Weights of a small mixture-of-experts language model, trained from scratch on English Wikipedia: 48 SwiGLU neurons an expert, a sigmoid router.
Below are experts of layer 5 (counted from 0) of a mixture-of-experts language model. Rows are named router (the router's row for the expert), gate (a neuron's input weights, with its number), up (a neuron's input weights, with its number), down (a neuron's output weights, with its number) and show model dimensions 256-319. Each number is 50 + 10 x the weight over its row's rms, rounded and kept within 0 to 99.
After each expert's rows: "mostly gets" lists some tokens that are sent to it at least half of the time. This comes from a sample of Wikipedia text that the model never trained on.

# expert 2
router:75 55 71 71 52 49 68 45 43 43 45 53 64 44 61 50 61 62 52 51 43 63 54 25 47 56 75 38 45 46 39 41 49 62 57 67 52 61 61 58 54 57 54 51 54 53 59 40 56 62 60 57 61 55 47 35 48 55 56 60 51 45 34 38
gate0:61 61 69 60 58 40 50 61 35 37 46 52 45 49 57 52 66 71 53 46 47 43 27 54 43 57 46 55 54 54 85 23 41 48 59 44 48 38 57 45 41 42 43 48 53 31 53 46 54 51 32 49 41 53 41 29 65 41 56 48 30 59 40 42
up0:53 42 32 41 52 58 56 50 59 47 61 38 47 63 58 35 37 54 54 46 38 38 33 35 55 40 55 49 37 44 43 45 37 61 27 64 47 49 52 60 49 40 53 46 47 63 52 44 55 67 54 63 48 43 32 31 59 53 55 51 61 67 49 48
down0:34 42 56 50 46 36 54 45 45 30 67 52 64 55 49 53 52 51 47 56 36 65 43 45 47 53 41 49 53 46 44 68 43 62 55 50 57 51 38 58 57 52 69 50 26 59 46 42 16 55 54 48 53 59 39 37 43 49 60 33 70 53 41 69
gate1:47 42 54 68 43 52 61 45 28 41 41 50 47 53 48 39 55 41 55 35 35 39 51 46 44 39 52 43 42 36 47 61 64 45 56 46 35 25 65 54 38 60 59 40 59 52 41 61 56 50 45 55 63 53 49 49 40 41 63 39 61 61 51 40
up1:36 50 52 56 39 55 73 45 42 39 47 35 49 44 41 44 55 41 49 45 53 61 52 53 55 41 50 49 55 32 40 67 79 38 55 55 32 19 49 56 53 60 64 48 49 56 34 60 42 64 61 45 70 62 67 52 38 37 56 52 65 57 51 50
down1:61 46 54 41 67 58 54 52 61 57 47 66 47 43 58 48 47 43 53 58 62 39 60 47 40 41 48 41 45 52 63 58 67 61 49 61 62 51 62 37 59 55 66 47 64 53 59 62 45 63 34 50 50 60 45 60 50 35 45 62 61 63 54 38
mostly gets: " £", " $", "€"

# expert 224
router:42 49 45 58 53 38 46 34 54 64 41 28 53 51 36 37 56 49 52 55 51 66 45 61 34 47 59 47 64 54 71 40 50 73 46 55 72 57 47 73 43 40 56 58 52 52 54 62 57 51 52 41 59 67 49 43 37 53 56 57 45 47 54 27
gate0:48 51 58 57 53 42 60 49 57 58 35 65 54 70 48 55 36 56 52 59 44 51 56 57 59 56 57 64 58 42 54 44 58 59 46 57 69 55 47 69 48 66 48 56 54 59 47 49 62 38 47 53 51 63 62 49 42 65 50 46 59 49 50 53
up0:50 41 49 52 48 35 63 40 50 45 30 46 60 46 45 37 54 60 53 37 61 64 57 47 42 60 57 47 53 62 44 36 56 54 50 49 61 36 51 66 48 64 41 56 47 56 56 52 50 45 57 36 48 46 67 60 42 46 49 26 62 35 36 57
down0:53 50 48 42 57 49 52 61 44 44 43 67 50 45 26 57 35 40 52 57 41 37 50 41 74 56 43 36 50 56 64 56 66 51 63 40 44 45 57 47 51 30 54 53 52 45 47 40 61 46 58 47 51 39 50 52 39 49 59 40 44 67 50 49
gate1:54 35 69 60 54 61 51 63 24 40 36 50 62 56 50 48 41 41 56 51 43 41 66 46 62 55 56 53 41 50 58 42 45 53 54 43 60 53 59 64 50 43 61 46 48 55 71 37 47 59 52 40 48 57 62 34 46 53 41 65 53 46 51 50
up1:56 54 36 53 54 38 62 41 58 61 42 45 51 51 59 31 46 50 57 42 49 29 33 55 51 53 32 60 46 68 51 54 43 37 48 33 44 47 41 41 55 44 56 46 46 62 55 64 45 43 52 38 52 60 52 52 46 46 47 34 46 55 52 39
down1:40 57 37 47 65 40 49 55 70 40 38 53 27 42 36 61 40 51 54 59 59 41 50 36 46 46 54 34 39 42 41 50 68 54 38 76 47 65 44 33 58 44 42 40 30 51 69 47 68 64 40 40 53 53 46 49 57 47 46 59 26 52 54 60
mostly gets: " until", " since", " After", " before", "After", " From"

# expert 194
router:46 56 64 64 57 44 44 39 57 54 58 55 49 48 45 33 46 69 60 57 59 51 45 61 38 51 45 69 72 50 44 46 35 45 37 61 50 38 58 46 56 62 42 37 50 70 55 39 55 37 39 37 45 25 34 58 35 68 45 57 50 57 55 58
gate0:48 39 37 45 55 74 45 45 49 73 35 64 32 52 69 45 54 34 64 61 38 48 53 63 53 62 51 48 55 59 63 55 51 39 53 47 39 58 51 50 50 53 44 46 45 50 50 66 42 71 46 57 40 53 56 45 48 50 46 50 62 50 57 35
up0:49 63 46 46 53 49 55 62 42 37 47 47 45 49 70 59 47 64 42 53 59 51 58 36 42 85 47 46 51 53 68 61 52 60 45 41 27 72 39 37 50 42 47 54 45 57 35 55 42 49 55 42 45 48 57 65 42 60 48 44 40 63 41 44
down0:67 43 51 70 64 43 67 56 60 42 48 40 57 41 57 51 48 48 57 54 40 54 60 63 56 51 52 44 54 41 64 55 37 56 40 44 56 50 54 46 49 55 36 49 50 43 50 39 36 58 46 36 33 43 49 66 52 58 32 49 67 34 46 37
gate1:35 46 42 47 53 40 46 30 48 61 68 32 52 59 44 41 62 34 49 52 55 73 57 45 54 60 54 43 32 44 54 28 48 27 56 46 24 36 53 56 48 38 41 52 46 57 61 45 46 44 51 52 52 41 31 47 35 51 40 30 52 73 52 42
up1:73 53 42 58 57 50 25 56 48 35 45 44 52 57 58 44 45 42 48 52 44 25 51 60 47 55 29 48 69 53 35 61 54 58 58 61 74 50 59 58 39 61 44 35 46 51 52 54 56 55 54 70 46 59 68 52 41 46 48 43 39 42 43 51
down1:46 51 46 47 35 45 65 57 52 41 44 49 43 49 65 60 54 48 52 49 55 63 66 51 34 58 44 56 75 60 54 49 62 49 53 57 69 52 55 65 71 46 46 49 51 53 52 45 55 55 46 61 56 54 44 51 47 58 44 50 36 34 44 47
mostly gets: " during", " under", " along", " During", "In", " via"

# expert 149
router:51 55 63 80 55 61 50 61 60 59 52 55 73 67 35 40 38 63 42 48 39 44 38 45 57 54 47 45 59 44 64 37 65 52 52 43 42 61 59 61 52 52 47 50 45 52 61 33 67 55 56 43 54 66 47 47 48 53 52 48 51 59 66 29
gate0:49 55 60 58 42 58 56 36 55 36 39 33 64 59 58 46 29 38 28 56 46 54 47 43 55 48 59 45 56 59 59 35 64 44 67 49 34 47 63 56 55 47 25 77 61 65 57 41 53 40 36 54 45 49 60 17 43 36 61 58 41 61 55 60
up0:50 57 65 72 40 58 61 47 50 39 40 34 52 54 58 59 55 56 41 59 56 32 41 39 48 56 61 41 50 44 63 43 71 56 61 62 43 51 67 67 56 47 48 73 54 50 55 43 37 52 44 48 53 52 61 18 45 49 69 36 37 53 49 59
down0:39 35 60 54 54 31 48 36 61 43 40 56 43 41 60 47 49 54 50 71 60 53 60 57 58 39 46 69 62 47 68 54 35 47 51 60 44 42 57 49 41 56 24 52 55 47 44 41 65 58 36 58 44 67 62 46 56 52 52 64 57 53 50 42
gate1:40 57 43 60 47 22 60 45 53 36 35 48 58 69 53 42 42 68 41 49 49 40 45 47 39 53 57 68 67 65 49 37 59 52 54 45 38 42 52 57 31 31 55 49 54 61 60 53 59 53 61 52 73 56 45 60 73 53 41 55 43 64 48 46
up1:61 57 40 65 42 14 66 55 43 46 46 40 62 52 54 42 39 64 33 52 52 50 28 37 47 47 67 49 52 70 43 37 37 47 49 41 54 36 43 44 29 37 57 47 53 55 63 61 48 37 60 55 44 50 49 51 69 43 49 57 54 63 45 54
down1:44 51 40 67 68 38 56 58 57 56 33 58 73 47 59 41 52 65 38 37 51 50 47 66 73 39 37 48 49 47 51 54 53 40 58 50 46 44 56 58 57 42 61 68 46 58 42 45 56 56 52 48 38 48 43 53 50 70 31 62 56 72 51 40
mostly gets: " Nominated", " removed", "olished", " injury", " COVID", " drums"

# expert 53
router:54 43 50 55 48 62 40 40 52 59 46 50 60 48 63 50 71 52 46 55 50 56 45 47 48 49 50 54 79 53 59 40 46 61 63 66 70 52 50 40 54 38 40 42 42 57 47 45 44 53 53 28 57 65 58 45 55 49 54 53 55 64 47 45
gate0:52 42 52 41 59 33 50 62 68 51 42 52 50 53 36 52 69 72 49 59 65 67 68 41 50 49 68 56 63 66 54 46 36 64 50 52 53 44 48 67 51 49 49 44 51 66 63 53 48 56 44 43 54 62 49 36 36 52 47 55 46 45 58 59
up0:41 58 51 61 53 62 36 26 36 44 45 61 63 41 73 35 40 20 63 45 37 35 26 50 60 46 32 50 34 50 41 52 58 45 47 54 44 67 58 44 46 38 64 56 53 44 38 46 54 58 55 55 48 39 49 61 63 57 58 28 44 56 47 53
down0:65 56 54 45 70 56 31 42 57 64 34 59 63 58 46 52 63 38 38 44 52 59 46 55 48 51 33 65 61 41 52 39 50 54 48 66 48 51 61 45 59 45 57 51 53 49 66 54 60 44 65 54 82 57 46 68 46 52 58 42 56 47 63 50
gate1:56 57 35 44 61 63 42 56 53 50 35 51 34 47 44 30 57 43 54 62 58 43 45 50 49 40 29 54 57 23 48 43 54 34 51 47 63 43 50 40 46 50 51 54 50 67 53 30 43 62 48 44 36 59 35 52 27 50 50 47 42 58 34 30
up1:57 51 50 57 49 75 41 45 46 46 55 33 41 63 45 41 74 50 47 55 55 66 54 42 40 39 53 46 61 35 55 46 59 48 51 64 43 36 41 46 64 54 58 61 59 56 50 38 47 45 61 35 46 60 20 43 47 44 55 44 41 62 33 37
down1:54 61 46 50 46 57 39 43 56 58 58 61 38 64 58 36 30 42 57 56 69 63 55 43 54 45 37 47 44 54 44 29 48 57 47 39 52 60 39 51 57 42 54 66 38 69 41 54 60 38 53 36 66 68 56 32 40 58 73 53 45 47 53 50
mostly gets: " until", "On", "During", " During", " November", " April"

# expert 205
router:55 64 59 59 45 64 59 58 55 63 51 46 42 67 31 44 57 40 40 34 21 45 28 49 65 53 52 61 62 38 54 39 40 53 40 30 63 63 76 63 46 62 51 58 51 57 56 44 64 61 55 49 72 52 57 41 39 55 36 61 64 62 39 58
gate0:54 35 59 34 32 50 45 47 45 58 54 57 44 53 33 34 31 31 51 68 58 54 50 47 59 52 47 40 55 62 55 78 40 50 53 47 46 59 42 44 68 42 44 44 58 42 38 36 60 43 50 34 49 42 57 61 47 30 45 37 37 61 55 58
up0:52 52 36 44 59 54 59 66 58 34 62 33 48 62 44 48 66 77 56 43 63 35 46 59 44 56 48 64 37 46 58 36 47 45 44 46 37 46 39 51 43 58 51 52 45 52 49 74 53 42 47 61 70 55 39 44 52 55 57 68 91 41 49 46
down0:43 50 45 49 68 62 51 38 47 53 48 46 64 47 42 49 50 66 30 35 46 47 40 35 58 61 62 63 49 47 49 35 57 45 39 57 68 47 41 75 41 35 48 54 56 44 32 73 46 62 44 45 48 46 54 35 36 54 62 67 54 42 66 49
gate1:46 49 50 33 34 38 46 72 62 42 30 42 43 36 47 43 48 41 44 48 67 47 45 49 37 55 51 37 34 41 41 59 31 46 69 66 44 42 46 56 42 47 49 45 45 33 47 48 56 35 58 41 55 60 51 53 48 42 47 57 53 49 37 46
up1:63 42 56 29 32 52 48 57 57 48 46 43 29 50 61 43 51 53 55 58 49 65 39 59 32 68 55 40 51 48 40 53 27 32 45 61 51 51 47 70 40 48 48 63 45 57 43 49 52 52 49 55 48 60 39 58 34 38 50 63 51 53 40 56
down1:32 34 37 32 55 48 47 30 55 47 63 28 59 63 38 59 52 56 59 34 39 51 55 43 45 53 52 50 46 44 51 53 41 65 42 68 32 36 36 54 47 47 56 62 44 59 59 47 53 65 69 40 58 64 57 63 44 62 47 43 51 63 52 63
mostly gets: "sson", "ović", " Singh", " Thompson", " Jones", " Davis"

# expert 76
router:50 50 64 41 50 54 56 70 47 50 46 37 61 61 55 36 44 52 55 45 27 44 38 58 43 51 54 48 44 39 49 54 49 68 50 46 71 56 57 46 51 56 36 52 40 61 48 56 58 34 52 60 47 50 41 45 53 54 46 56 41 54 40 62
gate0:55 32 46 43 60 42 50 59 39 61 50 34 60 50 62 29 60 55 46 49 54 45 50 62 58 45 55 49 46 51 29 47 31 36 61 62 71 50 81 47 55 51 44 65 55 61 73 50 49 47 43 58 30 44 47 57 33 60 50 49 53 51 57 59
up0:63 60 45 54 47 50 39 45 58 38 51 48 40 52 37 50 51 48 62 41 58 49 60 38 53 54 45 47 56 51 68 42 65 67 45 46 39 56 34 53 61 43 49 46 43 32 32 53 49 61 43 40 70 60 53 40 53 38 35 40 54 48 50 47
down0:48 70 57 58 49 38 38 52 43 53 46 43 38 65 25 37 47 46 55 47 35 57 37 40 49 48 53 47 48 69 37 53 28 50 32 42 38 54 55 56 45 30 42 44 46 57 38 53 50 55 40 51 30 61 38 63 54 39 62 42 56 46 38 47
gate1:56 56 37 49 66 58 34 40 44 53 48 33 61 58 53 64 45 55 38 65 32 54 57 35 52 42 43 38 25 52 50 50 53 62 63 40 63 52 56 43 55 50 44 49 41 65 61 70 49 40 48 45 49 39 56 65 44 52 55 46 50 51 57 70
up1:46 57 39 50 63 59 33 30 55 52 41 37 54 58 55 64 32 51 35 67 44 60 62 31 56 40 38 48 34 54 44 56 40 61 48 47 54 51 49 46 47 59 35 49 31 67 61 75 37 32 46 45 47 31 51 67 60 52 46 57 61 58 54 72
down1:62 44 51 34 44 66 50 44 67 48 70 42 33 51 51 60 51 42 57 50 38 51 74 62 54 58 52 45 40 62 43 44 41 56 47 39 53 41 54 59 39 62 37 40 46 61 44 88 49 64 35 24 52 38 75 42 39 64 50 43 45 51 48 57
mostly gets: " President", " president", " Minister", " director", " General", " chief"

# expert 74
router:58 61 62 57 53 77 44 59 37 51 41 61 52 74 48 55 55 58 54 53 50 44 46 43 53 69 55 52 62 45 35 40 41 51 43 38 40 55 49 56 63 51 48 53 44 50 53 43 78 45 54 42 58 36 65 37 34 65 56 51 67 39 66 41
gate0:43 63 47 44 59 69 50 58 45 75 51 60 52 46 50 37 72 45 32 43 53 41 61 53 61 27 38 56 54 28 56 60 56 37 57 49 64 60 46 52 43 42 36 42 35 56 57 40 50 50 27 46 41 55 40 46 52 65 49 48 70 49 46 55
up0:44 48 61 47 50 34 55 56 56 30 51 34 46 51 63 56 47 62 59 52 47 55 46 58 50 60 57 44 51 58 54 43 46 53 61 49 42 50 57 39 50 53 61 55 56 53 62 51 44 47 59 47 74 45 42 43 44 45 42 45 68 53 58 67
down0:51 56 45 46 62 67 37 59 35 59 39 49 37 43 56 47 40 66 57 32 61 61 56 44 07 51 54 43 52 63 38 62 46 61 50 49 54 66 51 38 53 48 51 51 43 52 57 57 48 49 40 57 31 50 48 38 42 59 42 50 45 33 49 58
gate1:54 70 38 50 31 64 31 65 51 43 55 68 41 55 55 63 51 43 45 45 45 61 43 70 67 53 56 48 46 42 46 52 69 52 55 43 46 40 45 52 36 43 32 64 40 50 42 51 67 46 47 49 70 45 48 42 44 74 40 44 72 47 56 53
up1:54 51 45 47 69 40 76 38 37 53 52 36 53 63 57 28 61 53 50 47 68 46 54 28 46 53 44 57 51 63 51 50 33 53 35 54 53 61 66 53 44 46 63 56 62 65 60 48 45 63 49 52 25 52 50 66 55 40 69 64 32 43 31 51
down1:53 61 49 48 55 37 53 52 25 37 37 28 25 56 31 43 51 54 54 45 51 51 41 46 62 50 43 58 48 57 51 54 41 50 46 39 47 28 66 53 55 64 35 51 62 41 49 68 45 51 46 53 62 41 58 42 61 48 45 31 43 53 63 53
mostly gets: "€", " Elevation", " Density", " £", " Type", " +"

# expert 182
router:54 56 54 77 46 33 57 57 39 43 41 42 52 66 46 48 40 50 57 46 42 58 52 33 48 55 77 44 55 39 64 46 63 40 61 29 36 45 43 58 59 55 31 47 30 65 48 63 69 40 47 51 54 40 69 42 49 50 31 52 51 71 58 49
gate0:50 43 52 69 48 56 40 45 45 64 40 49 38 46 51 51 53 42 33 49 43 51 35 38 58 39 65 53 52 42 65 57 61 45 56 54 38 49 56 48 61 54 41 32 45 49 47 59 39 51 43 67 47 55 33 54 52 35 46 59 57 53 68 58
up0:37 50 47 70 48 44 43 56 41 63 45 42 31 48 49 49 54 44 42 53 39 51 53 43 40 43 69 49 53 40 46 53 61 49 38 54 44 46 47 54 59 50 47 43 37 49 42 56 34 51 35 45 44 48 46 59 52 52 38 63 55 62 55 51
down0:53 48 55 44 38 68 45 38 44 65 34 53 42 61 47 58 38 51 69 69 56 32 33 57 48 51 64 54 36 34 54 56 52 45 49 62 47 57 54 53 65 55 38 40 51 51 55 49 61 56 40 71 55 65 43 49 59 43 45 58 42 57 57 42
gate1:53 49 35 41 50 25 66 51 47 60 60 40 54 50 42 35 57 58 57 38 59 45 39 50 56 44 63 57 41 68 48 48 63 37 46 47 46 54 65 52 58 46 52 69 32 50 55 31 56 55 48 50 50 51 35 66 66 57 48 48 69 52 41 47
up1:34 39 50 48 67 58 61 41 30 37 38 45 51 45 46 34 50 57 54 41 39 50 43 57 47 53 31 62 56 35 57 40 59 55 57 60 55 32 44 44 49 61 71 38 62 53 54 59 46 41 28 61 37 49 49 45 57 39 69 51 37 72 36 41
down1:62 47 39 61 47 54 53 60 25 46 42 38 44 60 60 48 43 63 53 57 29 41 47 32 56 43 51 53 53 42 52 41 48 51 63 44 71 48 56 55 58 69 36 57 42 50 53 72 31 55 58 46 40 46 49 44 63 40 47 59 46 47 42 45
mostly gets: " two", " most", " first", " one", " some", " several"

# expert 86
router:50 64 69 40 65 55 59 35 43 58 55 26 52 56 56 47 36 39 42 31 44 65 40 46 54 40 54 65 38 33 50 37 63 50 54 39 36 57 54 70 49 44 43 55 51 67 58 47 43 47 50 57 67 65 65 46 55 60 49 52 35 49 45 48
gate0:64 36 77 59 71 51 52 63 53 49 54 40 30 53 54 63 54 50 58 32 41 45 40 58 50 40 49 42 54 59 46 27 60 58 44 54 53 47 57 35 50 73 36 59 61 58 59 55 32 56 47 62 46 33 56 59 37 43 56 66 49 59 49 41
up0:70 33 66 62 71 50 51 44 61 61 51 42 26 54 50 43 52 48 66 43 57 35 61 52 34 54 64 53 74 49 48 35 48 50 44 52 52 44 32 49 57 71 38 45 54 37 52 59 46 62 37 51 64 34 51 54 27 44 49 63 47 67 52 32
down0:48 64 26 40 42 45 39 68 47 34 52 55 64 45 47 58 81 54 67 55 47 50 39 43 34 78 56 65 47 43 69 40 43 52 56 57 32 68 54 33 64 48 49 44 31 67 58 48 38 42 33 40 47 45 32 60 53 36 35 41 49 47 48 43
gate1:37 77 47 25 47 51 47 48 55 57 44 42 54 39 48 58 62 52 55 65 39 38 64 36 64 49 73 48 36 33 39 55 53 38 51 42 53 48 62 52 38 65 72 38 48 72 55 49 61 52 54 35 60 44 45 36 61 52 47 48 62 60 52 31
up1:34 69 41 43 41 57 53 45 54 56 50 44 53 40 47 50 63 52 51 63 37 41 72 47 60 45 62 44 33 36 37 59 46 34 46 39 61 50 61 54 40 63 64 39 55 60 51 48 56 53 49 38 71 56 39 34 62 44 41 43 59 55 52 33
down1:40 47 42 39 44 51 52 42 46 57 53 39 34 59 48 53 55 48 55 40 72 54 57 41 40 76 44 55 45 54 54 57 43 51 52 59 69 45 51 43 63 60 45 37 34 56 58 65 58 61 44 39 34 29 60 34 44 36 41 40 62 55 59 58
mostly gets: " F", " K", " D", " C", " T", " S"

# expert 122
router:59 48 53 78 60 51 41 59 56 53 49 62 57 52 59 55 35 38 46 63 49 44 45 42 57 41 55 46 63 39 71 47 38 61 46 48 64 57 57 53 54 58 58 53 49 52 58 29 54 50 42 48 48 56 54 50 42 52 55 41 48 49 63 34
gate0:40 46 55 50 59 38 51 59 39 55 53 60 69 66 45 33 45 66 42 47 63 61 67 44 56 62 38 62 48 39 55 47 54 45 71 52 62 54 46 59 31 31 46 52 51 38 51 48 70 36 64 26 51 44 40 47 56 66 46 45 41 63 64 43
up0:62 56 50 46 43 58 60 41 59 50 49 34 47 25 64 53 44 44 50 51 47 39 23 56 54 38 61 46 37 51 58 42 54 51 41 44 45 49 49 46 49 53 47 57 48 56 56 52 36 53 40 64 63 38 60 48 44 34 30 69 60 48 35 65
down0:55 56 30 43 44 62 59 56 46 49 59 40 47 46 52 45 48 64 46 56 43 44 35 49 43 42 45 33 59 60 63 46 52 44 74 50 49 37 55 54 59 63 69 53 48 46 41 39 40 47 41 32 55 54 50 38 48 57 36 49 46 52 60 69
gate1:41 47 67 31 60 78 54 48 46 62 43 57 59 47 54 52 63 57 34 56 46 27 41 24 42 71 57 63 60 50 59 40 57 61 46 62 53 66 53 60 51 53 36 43 51 57 64 54 57 59 47 55 54 58 51 60 42 47 41 51 59 46 42 56
up1:72 53 50 49 51 33 51 44 60 53 36 56 47 49 55 42 39 49 46 49 54 65 55 61 42 31 39 35 39 45 59 54 43 41 46 45 45 45 55 55 58 52 56 67 39 50 37 50 58 33 49 35 63 47 51 48 47 68 60 56 46 56 63 41
down1:47 32 45 58 58 33 52 51 48 57 51 61 41 63 45 59 42 46 53 44 50 45 59 49 68 63 70 57 58 50 41 62 43 25 49 58 67 53 47 47 51 56 47 70 52 46 50 51 34 51 62 44 47 43 45 41 55 55 49 56 48 56 58 61
mostly gets: " died", " death", " victory", " Died", " returned", " debut"

# expert 255
router:64 64 55 44 34 56 59 81 55 64 65 60 57 43 39 42 45 58 50 48 35 47 40 52 63 49 52 50 51 48 31 27 51 37 50 30 66 49 48 40 48 40 42 45 43 50 36 46 58 60 62 47 44 57 39 35 62 54 56 56 57 43 64 51
gate0:36 52 57 39 38 41 54 81 70 49 41 45 54 47 54 52 56 46 54 59 50 50 45 43 46 37 49 53 33 46 52 50 56 50 63 41 49 44 61 57 44 43 35 63 42 51 38 34 51 50 47 54 58 31 22 47 59 52 49 59 44 48 54 68
up0:54 45 63 38 35 43 54 56 62 40 50 63 47 43 62 47 56 52 55 69 63 44 59 43 46 48 39 60 36 45 42 29 43 65 57 61 41 56 64 48 55 39 30 65 43 67 32 31 70 55 60 41 49 36 32 56 60 59 46 32 58 53 53 52
down0:48 59 35 44 46 51 48 49 57 43 52 61 70 27 57 49 38 46 64 50 41 46 61 48 45 38 34 26 43 47 45 55 62 48 53 29 49 47 54 50 61 46 54 45 56 55 59 59 34 45 58 50 53 48 50 59 58 38 53 65 51 46 56 55
gate1:48 64 47 62 41 52 40 52 54 65 56 44 58 52 49 52 54 64 52 53 65 52 52 36 61 70 41 69 42 54 35 42 56 39 23 53 43 79 34 41 37 68 55 40 53 43 37 44 65 60 53 34 48 69 49 54 26 62 55 45 55 47 41 57
up1:61 49 56 50 41 67 39 52 74 51 53 41 40 59 40 56 39 63 50 57 47 48 53 40 58 64 54 42 39 46 47 55 56 45 40 49 62 68 42 52 48 56 37 55 47 46 51 53 53 70 50 43 29 49 64 47 48 74 48 59 57 44 60 55
down1:44 49 37 59 48 57 43 32 52 46 59 69 25 42 58 45 42 58 52 36 52 44 57 33 47 51 56 56 47 58 56 44 36 59 23 59 59 71 48 50 58 42 43 48 42 47 39 60 45 48 46 50 41 37 42 29 57 54 48 54 47 46 59 57
mostly gets: "ions", "ations", " people", "ians", " members", " Awards"

# expert 29
router:57 60 56 53 65 66 64 69 30 59 51 69 55 60 35 42 49 44 47 50 41 46 47 42 53 48 57 53 55 44 76 43 51 45 42 52 33 55 54 61 51 53 43 41 31 58 58 49 58 35 60 44 56 63 48 46 42 57 49 66 54 50 44 44
gate0:42 51 48 40 49 57 62 40 59 54 52 57 59 63 43 55 72 44 26 65 59 49 46 56 51 44 54 54 52 50 66 34 50 59 53 21 42 47 59 56 61 48 62 49 39 62 52 57 78 64 53 44 47 24 39 43 31 53 50 43 52 63 55 31
up0:58 36 63 45 57 36 70 47 38 63 33 41 51 43 40 57 50 55 39 62 46 57 55 59 44 42 39 52 55 59 59 41 55 55 47 54 55 45 47 56 45 49 49 66 41 50 59 49 68 35 46 40 35 48 45 50 42 66 52 49 62 63 35 51
down0:57 44 41 67 59 58 54 57 42 55 54 63 50 58 42 41 26 63 65 78 41 55 54 41 49 58 45 52 55 62 64 54 32 42 52 46 45 69 44 44 47 37 41 52 51 26 60 53 52 58 42 45 54 54 48 35 57 34 47 49 51 42 46 46
gate1:64 68 55 38 55 44 31 54 52 55 43 56 54 58 61 61 41 76 45 54 41 50 45 46 51 41 56 44 61 55 57 45 57 63 36 37 61 49 47 42 45 55 65 40 55 50 43 61 58 55 38 53 65 56 53 56 60 63 36 58 50 45 32 58
up1:40 44 53 67 57 52 50 20 49 52 46 36 58 38 51 57 48 36 50 45 60 55 54 34 42 48 47 66 34 40 43 47 46 43 45 59 39 47 52 75 44 50 32 32 65 47 63 40 49 53 42 51 43 55 44 51 51 57 28 43 51 45 44 56
down1:67 48 54 54 46 30 40 34 52 46 49 62 53 40 32 29 64 76 61 47 49 67 66 69 69 58 49 52 51 62 47 54 43 40 59 51 54 41 48 62 48 55 63 44 52 53 43 62 47 40 52 61 60 32 52 51 54 43 42 56 41 51 48 39
mostly gets: " Many", " Some", " some", " smaller", " many", " @"

# expert 36
router:63 45 50 67 75 25 37 49 58 41 49 67 52 57 61 31 44 52 52 61 51 43 53 42 53 53 53 58 77 40 59 43 47 39 48 57 58 53 54 54 54 46 36 37 59 56 39 48 45 45 53 50 47 57 51 51 31 60 19 54 54 50 54 38
gate0:48 42 58 48 72 56 53 51 61 46 44 45 59 51 32 62 24 55 43 46 42 68 46 50 40 43 46 60 39 69 45 45 40 40 43 59 62 53 55 42 42 34 51 65 43 74 51 57 49 42 46 45 67 54 40 55 20 52 68 35 60 58 62 51
up0:61 75 48 45 44 46 60 69 46 40 63 54 42 48 45 43 61 35 30 47 62 50 56 42 59 52 54 29 45 45 37 48 62 32 63 47 42 43 35 60 63 50 51 45 54 29 50 54 53 52 59 59 57 42 63 39 67 54 34 66 42 34 58 48
down0:50 54 49 58 37 45 54 43 57 60 55 58 57 59 51 38 63 31 45 57 65 50 40 49 54 56 23 36 47 43 37 40 34 36 61 63 63 57 57 67 73 58 38 52 54 47 58 63 54 57 47 45 61 45 49 58 57 43 66 38 58 55 51 58
gate1:46 56 51 40 36 48 58 53 57 49 44 44 43 57 67 22 49 62 45 44 53 44 34 41 51 45 43 50 52 56 52 60 60 38 51 36 44 42 59 47 52 39 40 59 60 49 51 56 47 45 54 43 35 48 57 63 44 47 39 37 62 62 41 55
up1:25 71 54 46 47 48 54 60 57 50 56 50 34 61 57 37 62 49 41 46 50 59 55 31 53 33 31 46 54 61 52 52 55 38 41 38 45 50 70 44 41 40 37 76 58 37 44 52 45 42 53 32 32 60 53 71 47 51 52 48 43 60 43 52
down1:27 41 44 58 52 38 43 58 62 44 52 43 46 55 34 59 66 60 52 37 30 44 49 50 48 57 52 63 52 35 35 44 45 53 47 53 55 39 41 52 61 58 63 42 70 52 69 60 53 47 57 50 44 46 40 46 51 62 63 29 69 51 34 65
mostly gets: " throughout", " across", " into", " outside", " through", " away"